Experts of a small language model.
Size: width 768, 245M parameters.
Experts: 32 experts in each of 11 layers, 2 picks a token, a shared expert of 896 neurons.
Training: a variant of Adam for the experts, 1166M tokens.
Below are experts of layer 7 (counted from 0) of a mixture-of-experts language model. Rows are named router (the router's row for the expert) and show model dimensions 672-719. Each number is 128 + 24 x the weight over its row's rms, rounded and kept within 0 to 255. Numbers have three digits each.
After each expert's rows: "raises" lists some tokens whose logits its average output raises strongly, later layers aside. This comes from a sample of Wikipedia text that the model never trained on.

# expert 23
router:099144107118116143118128130119132119138142138148148151136149105145114113126134116113149144124136133139131143124138080162096172111140138158104183
raises: "'s", ",", "ite", "ia", " and"

# expert 24
router:076124110125118131092077150085130120126142067149123132154141109154136126100129098126126135143126127075124118126139115118133150102164202155136110
raises: ",", "'s", ".", ".\n\n", " to", "’s"

# expert 14
router:083142114136110110128157119111116096102102113144113112140175123129114149113133111125139148149142166120107147142135137150112106147152157152112138
raises: ",", ".", " and", " (", ".\n\n", " in"

# expert 30
router:111149093141129111120114150147116129167133101084133159121144149161083144117137125099171137172132165101136139090148137144154138090123146160082133
raises: "9", "-", "6", "8", "5", "7"

# expert 28
router:100142068135110140118127163121132134129151150136135119117175079189047135117146127132128119131125137117112115144126180131132144058119152124144111
raises: " was", " had", " and", " is", " has", " did"

# expert 21
router:145121080136145102111112149091114154105102119129137159112116139180097161133126142117155157147133118097142147099178066149137129110141128139083130
raises: " the", " his", " their", " its", " a", " her"

# expert 20
router:103086114121100136140151117120127143167161112137185143148153150157097165108094124110178131145134177092135179101150170142122123129159142113125172
raises: ".", "th", ",", "–", "ons", " |"

# expert 7
router:107160117132130164145122140131125120130132091157153145155156122145170142113143135073171158130114135118149164115140159139109128080168151151131149
raises: ",", "ial", "'s"

# expert 12
router:102085135138135140149120153114124128110141133130148135131135137153125140103051114122147164133104129120138136110117097148120116109105123139147133
raises: " This", " However", " According", " It", " Other", " In"

# expert 29
router:094139108141134131128125152135119107131143091137093146147138113132141121129106098126119147163140162106132147157113096154122178088154111135088148
raises: ",", " and", " of", " to", ".", " on"

# expert 15
router:079154143121136174151135130114157124122119098155125119138158100160069116099123137107141140170107130113127124152098127110113105106134138178082101
raises: "===", "-", "==", "In", "====", "The"

# expert 25
router:106144146136137123155088146103142149101150098123122112178132108143074121118092126150171115179118182127118119108166112138142162052135140140141109
raises: "Scientific", "-", "=", "History", "Personal", "General"

# expert 6
router:123126129126123123115090140127144128104118094120154158158139101164122094121081113113152136137094128100145110098141129154123127058099151128110155
raises: "==", "===", ",", "====", "\"", ";"